From a checkpoint of a small mixture-of-experts model trained on Wikipedia: a sigmoid router.
Below are experts of layer 7 (counted from 0) of a mixture-of-experts language model. Rows are named router (the router's row for the expert) and show model dimensions 384-511. Each number is 128 + 24 x the weight over its row's rms, rounded and kept within 0 to 255.
After each expert's rows: a language model's description of what the expert responds to; "comes before" lists some tokens at least twice as common just after its tokens as in all text. This comes from a sample of Wikipedia text that the model never trained on. Tokens count by the router's weight.

# expert 2
router [127 119 124 115  95 125 126 103 132 147 147 135 118 125 129 126 174  82 116 148 123 112 139  98 130 138 153 125 141 135  91 157 113 108 102 126 126 130 137 116 132  98 118 144 116 186 139 113 104 125  94 111 129 166  92 128 107 166 159 102 162 156 152 177 136 135 132 188 130 115 122 118 105 142 127 176 122 106 126 161 123 118 128 126 104 137 146 102 148 114 102 137 141  51 136 111 109 145 166 151  59 122 154 157 136 119 124 105 120 134 135 129 147 126 124 179 131 150 137 175 112 162 152 114 112 164 137 143]
Description: Copulas and "as"
comes before: " a", " the", "\n\n", " an", " that", " \""

# expert 32
router [105 157 138  73 115 154 137  95 138 134 128 146 137 103 152 131 116 149 111 130 133 111 128  97 159 174 105 123 142 142 132 128  75 131 131 151 159  95 111 128 182 102 150 142 112 168 152 118 111  77  98 102 142 132 146 130 105 129 156 131 144 118 130 150 145 126 147 163 167  98 161 106 116 129  88 106 143 138 153 152 103 103 124 103 129 131 116  92 122 119 132 137 119  92 137  94 133 142 117 149 127 140 101 155 148 133 144 168 113 110 127  92 128 132 137 113  93 148 133 166 118 157 141 127 138 112 158  96]
Description: List-item dashes
comes before: "-", "|", " •", " Born", "1", " Country"

# expert 16
router [113 150 129 111 135 110 130 131 136 153 107 159  80 157 153 176 170 152 150 111 168 116 131 140 165 166 103 132 112 155 125 150 116 128 130 168 147 110 138 153 137 126 120 169 126 186 179 112 114 122 124  78 145 143 154 129 124 166 177 107 132 141 138 189 144  96 136 161 139 119 107 119 141 112 116 128 125 115 154 116 119 131 150  94 136 141 105 139 148 136  86 141 141  69 111 124 126 115 160 108 121 137 100 156 130 131 135 157  87 105 162 103 119 108 154 171 136 137 101 162 133  92  87 134 142 128 138 121]
Description: Table rules, motion verbs
comes before: "-", "|", " to", "\n", " 0", "  "

# expert 44
router [130 126 141  84 122 156  66 139 180 134 136 113  87 102  94 134 123 137 107 121 121 119 124 110 127 164 108 135 145 132 140 128 140 134 126 136 147 139 107 141 138 123 110 118 135 166 131 114 138  97 130 109 123 162 110 145 105 149 178  76 136 105 156 163  93 138 138 158 101 103 127 114 136 112 155 123 115  99 152 129 119  98 147 141 119 120 120 148 164 146 146 118  87  76 114 139 112 147 154 137 115 137  81 160 134 110 150 132 104 170 119 129 140 125 142 127 114 130 119 141 133 139 113 126 140 151 121 152]
Description: Of and have
comes before: "|", " the", " been", " a", " be", " his"

# expert 33
router [152 139 133  76 133 152 133 141 166 102 139 149 146 154 134 137 168 133 101 127 138 107 131 116 149 165 116 132 133 121  85 149 119 146 123 134 141 147 134 132 131 151 102 146  98 198 122 138 117 130 116 143 119 167 125 152 138 129 168  90 141 155 135 171 119 134 118 122 140 108 138 112 128 127 119 152  88  92 153 151 155 104 138 142 144 131 159 119 120 129  74 121 101  93 128  86 151 104 172 139 133 114  76 130 128 118 128 135 128 109 114 113 101 120 156 120 116 147 154 142 143 127 126 142 136 151 158 116]
Description: Coordinates, identifiers, line ends
comes before: "\n\n", "\n", "|", "=", "°", "W"

# expert 43
router [105 136 130 104 110 157 147 160 174 118 129 145 123 138 110 180 164 114 122  79 185 122 105 153 149 136 131 136 144 138 133 161 103 146 108 139 117 155 146 135 152 128 109 122 110 159 170 157 157 105 137 126 162 136 114 133 119 151 163 115 129 119 128 122 143 187 117 153 132 130 166 127 144 169 164 127 117  88 146 155  83 140 122 141 118 114 124  95 167 170 127 134 145 115 138 116 104 145 196 117 109 113  89 167 120 123 169 141 141 152 125  91 104 172 122 148  93 132 135 157 141  92 146 136 146 122 157 139]
Description: Plural and noun suffixes
comes before: " of", ".", ",", " and", " in", " are"

# expert 63
router [138 163 170 161 121 149 130 111 160 155 148 144 133 113 108 123 112  85 108 117 152 119 141 124 164 143 143 155 101 167 148 159 132 120 130 111 142 123 123 136 142 129 147 109 122 191 154 140 114 116 118 130 154 173 139 114 159 139 136 116 113 120 135 143 154 176 117 139 145 157 148  76 131 133 121 135 142 122 113 142 117  99 115 147 130 132 112  92 131 109 117 154 140  82 104 112 134 119 105 170  98 162 114 125 120 142 152 151  84 159 117 103 117  92 132 124 125 161 144 150 133 153 103 113 123 135 153 119]
Description: Abstract noun and verb stems
comes before: "ing", "s", "ed", " of", "d", "ment"

# expert 57
router [ 83 162 104  95 110 108 135 130 133 145  91 149 107 158 102 183 164 101 140 163 138  86 118 112 127 167 114 101 135 190 125 185  96 121 116  94 149 119 117 145 133 138 148 156  97 162 186 121 136 129 151  68 124 145 123 100 148 100 163 130 168 116 156 164 138 116 119 122 101  92 144  82  88 141 148 127 113 115 188 134  93 162 127 104 129 135 136 146 140 148 136 121 152  83 108 137 167  87 181 102 125  96  94 146  98 102 154 174 116 106  95 116  99 124 136 125 157 133 128 155 122 148 123 114 120 156 134 105]
Description: Foreign surname pieces, sports tables
comes before: " |", "i", "'", "–", "z", "a"

# expert 47
router [ 96 102 129 135 105 116 154 114 176 113 130 132 109 156 131 136 130 109 150 138  96  64 124 105 108 169 113 133 151 160 108 175 132 132  82 122 119 137  77 152 139 139  89 152 124 186 123 109 149 112  95 104 130 141 137 131 110 144 157  96 128 131 129 168 127 119 144 108 102 166 130 141 140 118 115 171  91 137 166 162 128 129 124 108 128 163 115 137 167 130  93 133 104  66  98 112 126 108 139 147 129 163  84 123 132 152 101 143 103 140 116 111 152 164 145 153 149 123  91 179 127 148 121 128 102 167 161 105]
Description: Clause-final words, object pronouns
comes before: ".", " to", " in", " by", " as", " for"

# expert 53
router [103 134 156 102 108 150 122 120 156 144 140 122  95 162 116 125 149  92 100 141 108 111 145 125 135 173 119 129 159 167 136 129 162 115 113 144 143 134 108 107 119 119 115 143  90 203 169 134 115  95 121 127 139 170 116 121  96 135 145 144 146 121 139 147 156 134 118 123 118 124 131 129 141 171 147 136 125 120 145 170 119 115 150 112 109 132 129 112 156 136 122 125 102   5 133 103 125  92 154 123  69 114 133 126 137 124 124 106  98 133 129 128 113 130 134 160 122 156 139 145 123 125 162 159 124 156 128 138]
Description: Linking prepositions, inclusion words
comes before: " the", " a", " well", " his", " an", " its"

# expert 35
router [ 73  98 116 118 102 160 142 118 153  99 128 160 111 121 117 157 128 121 132 127 123  78 117 115 131 187 122 129 108 122 110 170 150 102 122 165 125  69 124 129 160 118 127 103 146 168 139 126 145 108 117  99 134 157 150 118 113 120 153 108 150 161 126 150 124 170 115 123 159 136 128 139 128 138 141 153 112  92 140 136  84 137 129 117 178 134 137 141 103 159 106 118 154  66 131 147 114  68 139 146 105 119 123 127 154 148 168 137 113  86 152  78 103 109 107 122 127 152 137 149 146 135 125 151 188 130 126 126]
Description: Person and role nouns
comes before: " of", "s", ",", "'", " and", " who"

# expert 62
router [126 127 153 132 108 119 111 114 160 150  80 129 119 152 146 178 172 113  80 123 131 106  84  94 133 136  96 110 122 139 181 122 127 119  92 144 150 150 110 136 149 138 114 151 144 189 118 150 140  82  99 123 126 125 107 144 135 142 164 163 162 160 143 138 140 168 143 141 146 109 135 115 123 103  85 108 119  87 131 166  74 118 124 108 171 126 108 140 135 120  95 142 140  58 112 136 116 147 131  95 123 103  93  99 115 142 112 133 136 136 134 138 141 165 141 130 162 124 116 153 113 124 140 150 139 149 140 114]
Description: Places and dates
comes before: ",", ".", " |", " (", " –", " School"

# expert 45
router [114 122 126 140 129 138 138 107 140 127  97 148 117 150 132 173 184 101  78 147 139 111 121 119 152 169 100 141 125 154 134 176  98 113 101 128 146 168 114 145 131 105 139 149 155 194 130 134 141  81 124  97 165 167 139 150 142 144 156  96 127 110 131 145 144 122 149 171 102 104 126 141 131 129 135 123  93  93 182 140 109 151 144 130 120 113 114 164 138 108 120 110  89  52 127 117 151  96 116 176 117 116  62 143 106 154 143 134 111 141 124 101  92 113 141 115 105 120 108 154 138 102 149 109 158 143 150 104]
Description: Numbers in stats and dates
comes before: " |", ".", "–", ",", "%", ")"

# expert 28
router [124 135 158  84 112 133 135 126 133 161 116 144 122 168  99 148 137 131 126 140 138 111 136 139 164 181 112 115 134 139 110 183 103  89 110 140 112 140 130 119 100 131 116 129 113 191 115 144 135 101 110 142 129 126 139  91 128 126 153 119  88 154 177 158 131 124 127 132 106 102  82 106 117 141  80 147 106 107 168 156 117 128 163 135  98 134 135 174 137 136 123 147 116 117 149  95 111 147 168 109  95 152  80 135  77 160 137 127 112 130 150 105 124 127 137 132  76 145 126 173 128 124 130 118 146 137 143 144]
Description: Passive participles
comes before: " by", " in", " to", ".", " and", " on"

# expert 29
router [ 84 177 132 114 122 139 111 118 143 103  89 135  82 115 173 163 180 100 123 127 146  99  96 121 155 163 105 121 133 176 101 119 127 134 127 122 123 176 134 109 140 145 115 144 149 174 143 146 134 135 144  63 118 129 163 102 140 141 173 115 149 120 132 184 116 112 153 157 116 122 104 133 113 171 128  96 116  87 154 140  95 146 133 153 139 123 140 134 174 158 104 157 128  64 146 104 132 138 142 140 139  92 135 130 112 104 171 121  80 127  89 116  98  94 105  93 105 152  99 152 138 119 128 129 135 129 109 111]
Description: Table and infobox delimiters
comes before: ":", "=", ";", "–", " /", " 0"

# expert 25
router [109 155  87  86 124 165 113 125 129 113 139 181 124 107 135 148 115 115 134 111 128 121 109 126 161 164 133 134 121 100 117 159 116 109 120  83 125 134 133 151 192 134 127 152 135 169 119 163 119 103 118 114 148 143 123 127 134 144 163 136 119 124 135 158 144 167 135 114 123 105 150 149 125 120 118  98 124 129 168 165 110 111 117 146 123 143 136 120 120 134 122 144 110  54 132 142 118 131 160 116 112 125  63 178  91 147 135 163 123 120 140 130  92  90 131  94  89 129 123 150 128 129 178 165 143 112 145 112]
Description: Hyphens, dashes, number joins
comes before: "-", "1", "0", "2", "3", "5"

# expert 23
router [139 155 141 104 103 149 144 105 141 123 123 130  92 182 126 153 122 178  95 111 158  99 145 130 137 162 146 144 101 130 155 137 153 106 105 108 135 128 132 145 150 128 116 123 155 205 134 144 125 112 135 121 114 153 122 112 122 125 169 115 143 147 118 166 111 146 167 140 128 128 163 128 138 138 106 110 152  73 132 133 111 177 191 121 134 131 164 146 120 168 119 150 127  63 117 100  99 108 187 112 111 137 106 146 124 141 132 162 106 141 121  98  96 131 142  92 153 144 122 188 118 118  79 117 125 115 117 125]
Description: Titles, offices, awards
comes before: " of", " in", " for", " and", "ed", " at"

# expert 56
router [ 77 109 156 131 129 148  90 104 170 136 120 140  77 140 129 136 160 108 116 135 148  87 100 106 126 175 127 145 130 128 153 193 102 147 114 110 149 157  92 132 155 161 125 165 121 173 133 134 117  98 127 123 148 161 139 133 121 164 169 132 148 113 127 136 126 155 116 133 157 125 128  81 146 151 113 129 140 114 133 149  72 143 153 106 118 130 118 129 134 151 125 152 139  87 124 158  91 120 164  81 127 110  81 111 116 126 150 159 119 161 126 102 116 180 114 158 146 164 116 198 129 129 120 168 123 167 146 129]
Description: Event and record nouns
comes before: "ed", " was", " of", "s", "d", "ing"

# expert 59
router [ 97 147 131 117  93 127 100 134 155 113 113 196 136 103 120 144 159 137 124 130 137  92 143 129 151 163  94 136 132 123 153 144 101 124 132 127 145 144  99 110 167 121  77 153 128 171 153 148 132 110  95  87 167 140 130 116 124 134 166 129 127 139 172 146 121 149 103 128 110 120 133 131 133 127  75 176  95  73 158 161  94 144 120 111 130 138 124  87 100 144  87 123 129  61 116 132 131 121 117 141 100 120  88 106 134 133 179 135 127 134 128 106 125 114 125 125 142 133  98 170  73 137  91 148 151 129 122 123]
Description: Location prepositions, directions
comes before: " the", " a", " New", " his", " their", " London"

# expert 38
router [ 98 156 155 142 132 159 105 122 149 123 112 164  68 148  76 114 142 130 122 149 147 105 110 111 130 108 154 127 114 126 145 143 136 124  83 132 170 120 130 166 144 150 115  78 112 105 146 105 135 104 129 105 119 137 124 125 140 112 176 142 115 151 162 131 143 162 134 154 133 144 146  53  99 150 104 126 131  97 104 155  80 174 135 120 127 162 144 107 142 159 134 138 125  83 132 130 119 117 152 141 116 111 121 160 111 117 153 151 113 134 126  81 114 115  97 133 129 148 150 166 126 115 133 119 139 145 128 140]
Description: Clause-ending punctuation
comes before: " and", "\n\n", " The", " which", " the", " but"

# expert 39
router [122 154 114 115 116 164 122  89 183 111 107 120 141 156 114 140 188 118 105 131 118 118  95 101 124 191 103 125 117 132 149 112 127 121  87 122 117 139 161 137 139 118 114 159  99 152 158 116 115 111 131 123 125 139 162 130 122 130 162  75 119 159 140 146 124 118 140 152 136 119 141 133 129 147 127 123 132  80 150 144 145 136 166 116 118 155 152 106 130 150  92 159 126  99 113 146 107 103 139 139 108 146 127 136 125 133 127 136 129 119 109 130 107 120 106 122 140 136 105 149 121 134 111 136 146 129 104 133]
Description: Year numbers in records
comes before: ")", "–", " |", ",", ":", ";"

# expert 46
router [ 93 162 120 112 133 149 142 100 111 133 133 178 112 147 133 163 175  93  97 132 153  97 110 133 146 154  98 149 146  96 132 164 102  79 115 126 154 129  79 143 136 147  93 114 137 156 152 139 131 119 122  59 139 167 126 100 126 123 153 118 110 187 143 167 134 116 121 157 138 126 135 103 143 116 114 114  80 137 162 160 119 130 105 135 121 145 126 101 123 130 130 151 146  76 108 136 143 118 140 128 106 117 109 142 121 141 147 151 120 160 135 124 136 101 115 139  96 151 147 149 119 123 123 130 135 124 100 137]
Description: Sports result tables
comes before: " |", "|", "  ", " 6", " 4", " 3"